config.yaml
hidden_size: 192
experts_per_token: 1
num_key_value_heads: 3
vocab_size: 21550
norm: "rmsnorm"
norm_place: "pre"
qk_norm: true
parallel_block: false
init_std_qkv: 0.023
beta1: 0.95
beta2: 0.99
warmup_steps: 214
decay_shape: "sqrt"
train_tokens: 376100000
dataset: "wikipedia_en"
Below are experts of layer 2 (counted from 0) of a mixture-of-experts language model. Rows are named router (the router's row for the expert) and show model dimensions 0-191. Each number is 500 + 25 x the weight over its row's rms, rounded and kept within 0 to 999. Numbers have three digits each.
Before each expert's rows: "comes before" lists some tokens at least twice as common just after its tokens as in all text; "gets" lists some tokens that make up at least twice as much of what it gets as of all text. This comes from a sample of Wikipedia text that the model never trained on. Tokens count by the router's weight.

# expert 10
comes before: "20", "19", "1", "2", "18", "3"
gets: " ", " the", " one", "one", "ine", " with"
router:503448521549483532525499505485488517486476473536491503506506509487486487499532468471483537493496474456532513508487493499525447475501491491503477524508435459516506464500521492485488509520521511466483487516526505489528436440484483486531502492462536487482492474458491451454510492492470521476502505478499505487466459510463496482514531477445504490518450475524481478507488491527499482473511521491565487493458478510540466523492457484475499516473524492470486490491483516477518496513461493468501507503530472474507486491485553504511505500556517533436462522456510517495532475496507477506

# expert 41
comes before: " ", " the", "19", "born", " —", "age"
gets: " |", " (", " from", ")", " where", " about"
router:516452512551468517526508509486484538484475465537491489513505511487481488483542466468483541496496468460526512511485484494518449476502489483503473522517447456513496459496530488486474502517511514474476477523514492476510452440483498477525495503462535495490483476454497452455503498496461532477512508488502511497477451516460491493510538484443499506525456477531479468512483493530502479475492525486558498497464471509541471529493455486476502519467511490478488484482493503478530495502460478476498482501528471474509486488487546513517507499549506543444466512455502522495535476506493492516

# expert 18
comes before: "0", "1", "2", ".", " a", "3"
gets: " P", " \"", " ", " May", " D", ".S"
router:520448518545468521530510507484478535480474462534498491507510506496482484489537465465486541500496475459530514509483489495519452474502497485504472527517448461507498462490534485476473500517514512469477481529515498483518441442478495480525493502456537495493485476460497450451499498499463531475509505484503505494477451519462486495511542482445503509524459482536475476504482496534493487471495524484554489497464476497530471524491460482478498518465515495478491475480490508481529499500459482472500477496526475475507478486492543510512507497549517537442468513453502518496538477514488494514

# expert 37
comes before: ",", ".", " of", ".\n\n", "s", "\n"
gets: "40", "70", " years", " century", "50", " against"
router:513450512551468524524514516488481529484473462534494483503511503498486485484540467469478542505491470464531515510483487496513444475502492488495478520520449455503504465492528489487482503523509518473466479527509504484512440442473495484529488499470544494485487471456492450456506496507467532479507511478497510490476461519469482504506536478444503500525456475525471472525486490534501488471500519477554489499471476496538470531495461487469500516465513487479485486475482497484527502495456489478507480500528466472509490493487553520514500501546514533438474515452507516491535474497489493517

# expert 17
comes before: " |", ".", "–", "%", " |\n", "0"
gets: "00", "02", "04", "06", "05", "03"
router:499457519553477532530481507478482508488469470535481499504486510506502494481541485475468541490490462464531520504493505482519446463499481487497471507520452459518477467489531484490485494523496511465494481531501494486508438442484480492526504499470527511496482469456485445451507502496462525468489524481495518488479476521463477508492533485450491495528451482527468472506487508534486482481511529495558498509464475504538473535480466488471497508470530497498497484499482503485534504506450496481507496483520474460519486489487548503514494488544516518448467508443504524493533473496466506524

# expert 15
comes before: "|", " The", " He", " In", " It", "|---|---|---|---|---|---|\n"
gets: " |\n", " and", ".", ").", "\".", "-"
router:509446513553470527532509507486485531480485477534496489503507500498487487482534470465486539499500473461528518507485485495510443467513499486507476514514435454513503462491527497487487501520513520478480489518512493476504436435485510472525500498464533500490487466453497451449502499494463529472508513487500504495485459518463492499506529473446501501528452483526477476511479482536491485476502516477572483498470473503538476525493465484476498515473514502469477482486487497474531504503467484477497474503520476466505485493494546506516506505546515531435467514446510513496536480510498493508

# expert 54
comes before: " ", " the", " —", " +", " −", " %"
gets: " |", " in", " •", " However", " since", " –"
router:516454508550470523529503514489480529480480456538493484508505504492482483480534468463482540497497478459537516510488489491516445474506492489490482520521452455508500465486525492490474494523515510469476483527512501478513439436482490477530498501462540500490476470458498452452496496505463534470509508482500506492468461515471486496506536473451500496527462481532476479510487495529496483469495520478555491491463470500532472530481456487472504527466521497473488487476489504481523504513456486476503477494528475470504489494488547516512505496551516534438475515460509511483533478498491492520

# expert 51
comes before: " ", " first", " same", " United", " city", " second"
gets: " the", " a", " April", " September", " November", " August"
router:506452510550467524528509514486479528483478459529498492503503505490482489485536470467483542503496474462534511504483491492517446472505496486501474523509442456509499461487532492484477500519510513474477484522515498479513436442482499485529494496459535492491484472456504451455506499500463532468508508488500510497474455523468492490505538478442497504526459485528473477507476491531496482471502520487561493492463469503537470521491463486474502520471520498478483481479489499482529501503457486478493481498529464470506489485488547508513505495548512531436470516453504515499538472507493497517

# expert 26
comes before: " ", "-", "born", " Green", " which", " Label"
gets: ";", ",", " (", " and", " /", ");"
router:502450501549470512531487507475475512484479455537497483516505510484479499472543474463475554495508478454530523489495487495517454478506505487503480512521449453510506467506536487489467483515508500476500481520508492468509443453478488487520483488454532501494486465457494451451503505493462537477506517476496511494481450528459482502511529482452504499525457488531468477509478480526484477476485530476553481491456469487546473527487466485471502523474511487488487471483479501484535501496456490484507477493526475484494492483485535515521514499544521528451464512462500516481531470509499490502

# expert 33
comes before: "-", "07", "16", "14", "23", "17"
gets: "20", "\n", " for", " a", "19", " two"
router:516451516549470521530500519486485540482475465540497487511502505489484486485540473466477545496492472460531514514484481494514448472503491487503476518519447457508506453491532494480474494520509513469478477522510497477513448444480500478528488500457530493491492475457495452451507499500466535475509508489504511492479463523467484499504539478447510510523459480532478474518478493530494485471495523484561487496465477501538470530494465483473500523467513500479489482480490505476531491499459478477496480499524471471506483488490544510514508503544513529435467512453499518483533474505492500521

# expert 6
comes before: " ", " The", " In", " \"", " A", "N"
gets: ":", " at", " |", " with", ".", " are"
router:513447515548473520525504521483481534481477464540488488506507506491488494489538471470470542498502471467534505512483483493512447474502488482506472519521446462512495466487530482482478501520521515471478481522516496477518448444482500477522497502457535495490483475455491456454502497500465530476512506489500514491470458520464490503508537479445503504527455481531477472509483494532499483477499524481563493498460472507536467525483463483475501516474522493474487481474494505478528497501456480479493477497523469473510484490492549511509508500550514532443463513452505517495535469507489495519

# expert 19
comes before: "==", "-", "===", "The", "In", "|"
gets: ".\n\n", "|", "\n", "\n\n", "==\n", " |\n\n"
router:493460498538467505526492527503481511499466471523464516507512514492494514528531490464477525495515474452536485513480494483516457468492501488497494512516459437510480488507526502497501484546481525477515474520530506485506465457482487472503507504456510475495486463464504413461491488485471513471483492485488513481513448517461511526513525469452515527539456469527496481504500489506479462487511533492528480497488486504555486545477435468461483526480507497499503491494514523496499501532456485512498473488514437494513495498490532513522509519543532493448451519456481505493524486504487514526

# expert 22
comes before: ",", ".", "–", "00", "0", "th"
gets: "20", "22", "15", "23", "0", "14"
router:512449511549469525530506508482484523486473460533494489500501507489482492483543470468488544501494471454536514503479485493519447473503493483499472522515435458510501463492535494483474498523501505473481481522509500476517442452477490479526493495458532496490488471455488448450502500495465533475507506488501509495484459512461496498507540486446497505528456480538473473515480487534497477476498519487556494498468475503538477533499460487471503516466518494482491480482489511480526495502454486475496478493530476476511489489490548506520503501546510531444462509450491517497536479505495499512

# expert 57
comes before: ":", " of", "\n", "==\n", " name", " ==\n"
gets: " Born", " that", "19", "s", "land", " John"
router:499444482552486526497540500472489504484468459531477498514496484531481516498535480469488541474513476462557497503497491499522443467517506479480472528512437472507512475515532500480490489551495493477495478519517481470509450454476477475513506477467507484484504454451499453448504478501472511480494517488484524500486450498464512509504527496450519506536452480541480479510465497520503464487519505500556488498490441522524458544469471480492506527476512503481492496500509506502525509495457493503493474494518468492517498497480527508515505509548511495463474513462508517504551479492501481526

# expert 0
comes before: " the", " be", " have", " a", " make", " take"
gets: " to", " and", " would", " can", " will", " may"
router:502446491541487489529515528478491491492480466529500490501509521481485513493545463476483534489497487456536473514479480483524452475495513495480485526502452455505509465495511506491487497546510533452494484518525499473519443441470509486521523492444530497491504469462494455444514477484476505460481494493502511484479482520478485518512525480462492523536458489541472471493486513544506503477524513497550477470489466509535473536485481472481488534478500509488486493493489515493544529526454499487493470492522471477521489484489517537525525496541500502452473520464472529481516469503469485544

# expert 42
comes before: " the", "|", " of", " his", " as", " a"
gets: " of", " between", "|---|---|---|---|---|---|\n", "|---|---|---|---|\n", "|---|---|---|---|---|\n", "|---|---|---|\n"
router:517438478556470545506491484514491531491492471528479511522496489495493512493514483458497530507504455485526486509498516481513442476503503474461480496497439451519511478507518500468490478524492511488518501525512490477512432431488511481526520497490542503484482476460495455462494501497464534472475509512501521477507455496474504516497541488445485496511445476515490500480502527530460501473513516484547480511487470516525482518481469473481505519484522523486466483472518492472519524541451488480505522498535476462522501490490514521514527526561505520453450498456510517483520492506492498512

# expert 29
comes before: " |\n", "19", "1", " |", "20", "2"
gets: " ", " The", " of", " –;", " $", " is"
router:518449512541471522534506511478486535480474457537494488507502507489482488483542468464480540501495478465535512512478485491516448472498498485504474520516443462508502466491530487486475496521513508470476480527514502480517445447480496486528491499457535494492487478460494447452503502502465532472510505482504513492472457518465489500512537477447506501525456481533474476512479492529503479471505522483555490501461475495540474530493460487472503520460515495479491482475491502481527496499458485472495481495527469475507484484496546510509508500546513531439466507449499518492535474503490490514

# expert 3
comes before: " ", ".S", "-", " York", " well", " a"
gets: "|", " as", " U", " He", " I", " New"
router:522449513550464525521502510488483533482470466536487487509504507488487486489535469467479540497494477462537505503493491495516447473503493490503476520517449454507501456497530492483481497520513511471469479528512492482518443436480495479529494504462533487493482474455494448453497498496460528474514506479508505491475464518468490498508541479441507502523455483528475475513485501526502486468496525491559495495468477505535471527485459482479500521469516488476484483478492501477529498505461483481497480491528469470508483490490554509518500495552516533442473517456501515489534472504491492524

# expert 16
comes before: " ", " .", " own", " wife", " medal", " father"
gets: " his", " on", " |", "19", "}", " a"
router:518451512549468525527508507486482528483474459534495491504507504490486487486539464466480541501494479460532509511482487493514445472505494485499472521515448455508497463494532491484479500521517512470475478520510496479516441439477493480524496497460535493491480473457496445450503498504465530476510507487508509493472463516465493495508536479447503504523455480532473474512480498528500478470495524486562497498460473502537468526487460485474505516469514495475487482475490503479529502505458481478494483498528466471507487489488545509509505496550517530445466509450504516489534475506494491514

# expert 5
comes before: " as", " the", " by", " that", " to", " in"
gets: " or", " named", " into", " called", " known", "ed"
router:498442493549469497528509502500490531487472469531493492504497514489475508492536493476479545498505473472535501520472485504525449484492498493503471533519451444525517468509526488497474519509512490479476483508500523486496443442489489492548491507457513476489496470447501478457524481516468538470526519508487496490470476510459486511506534496453509530504454490541477498496492492546471497478503525486552521517487472516548481521508487490448520512473530502484476470495478487463534511509457490496512489499525466473500490460492540501495492496547518500443484532463526546493532462495492501498

# expert 52
comes before: " ", " the", " he", "00", " which", " and"
gets: ",", "),", ".\n", " .", "\",", " At"
router:516455516552469519529504517487480546478483465534494483505510508497481483484546468462471545501497475460527510505484482497510448475501490487502474518518445458511501468485536492489474501516502515464480482523514497477513449448479499479526492498463529485493482472455495443455507494499466534474512510487493512493476454528469489500504542478454506506522461480530475476521480490526497485470496526479561492499466473501536467523492464481479495518468520493481483482470496509480533503497458484475504486494527466472508490482490549509517507497544511534441465510455503518497534467503494504511

# expert 2
comes before: " ", " \"", " Democratic", " Republican", " DF", " MF"
gets: " |", " a", " c", "1", " before", " until"
router:513450517551469521534501514485484529486472461531493489502503505496487485490542467465485541504502480461536511514484487492517443473501498491501472524512437461508504460493538486482477500524504512472474484520514494480509442442487507484526490503462541493491487477456495447448499492500464531472505497484499510495474451520463493497507527472444505507526454483529480478512482489534497483471501523494564492500469469501539468524489459485478497512467508494479492481481487508481526499502458484478498477495524470471508491488486541507518509501543511530436470515454495512495535473502495499514

# expert 47
comes before: " |", "–", ".", ",", ";", " |\n"
gets: "5", "1", "6", "7", "2", "3"
router:513451508547466522520500507485485525484469470538491482511503505485487484481537467466474541501498470457530510511484489499517448471508486482498478518516446453510499464496534487482479494520510515469476482523509496476513445438481492477535493500462540501487483472459489446453498502503463532480512506480501505495473466517462486497504534479443511496526455481530473474516485498530504486472495522490563486498469473512535469530489458482475502522464517485479490482483494501482524499498462485481495476498526470475507487489491550512511507501550512534436471513458504509488533478499493491516

# expert 34
comes before: " and", " but", " which", " who", " with", " U"
gets: ",", ".,", "\",", "),", "},", ")},"
router:506445482551493522508491486475476512486494490523494501504498495476500502486540459468485558509500495472546498494483485511497446480523512485484476502527430457517510477494538510496463482511503517484476501525500494473507434432479496484514487512468521489499481470453492454441520490500471518472508517495489516484486459529462477499525524492436490500522456486520496485511485487534493485478508524477565496491485482494547484516486460478478477519479519499474476472487492507482542524507463479477502491495513494493493493492500553483503515499555520503438467508438511504494537492486487495493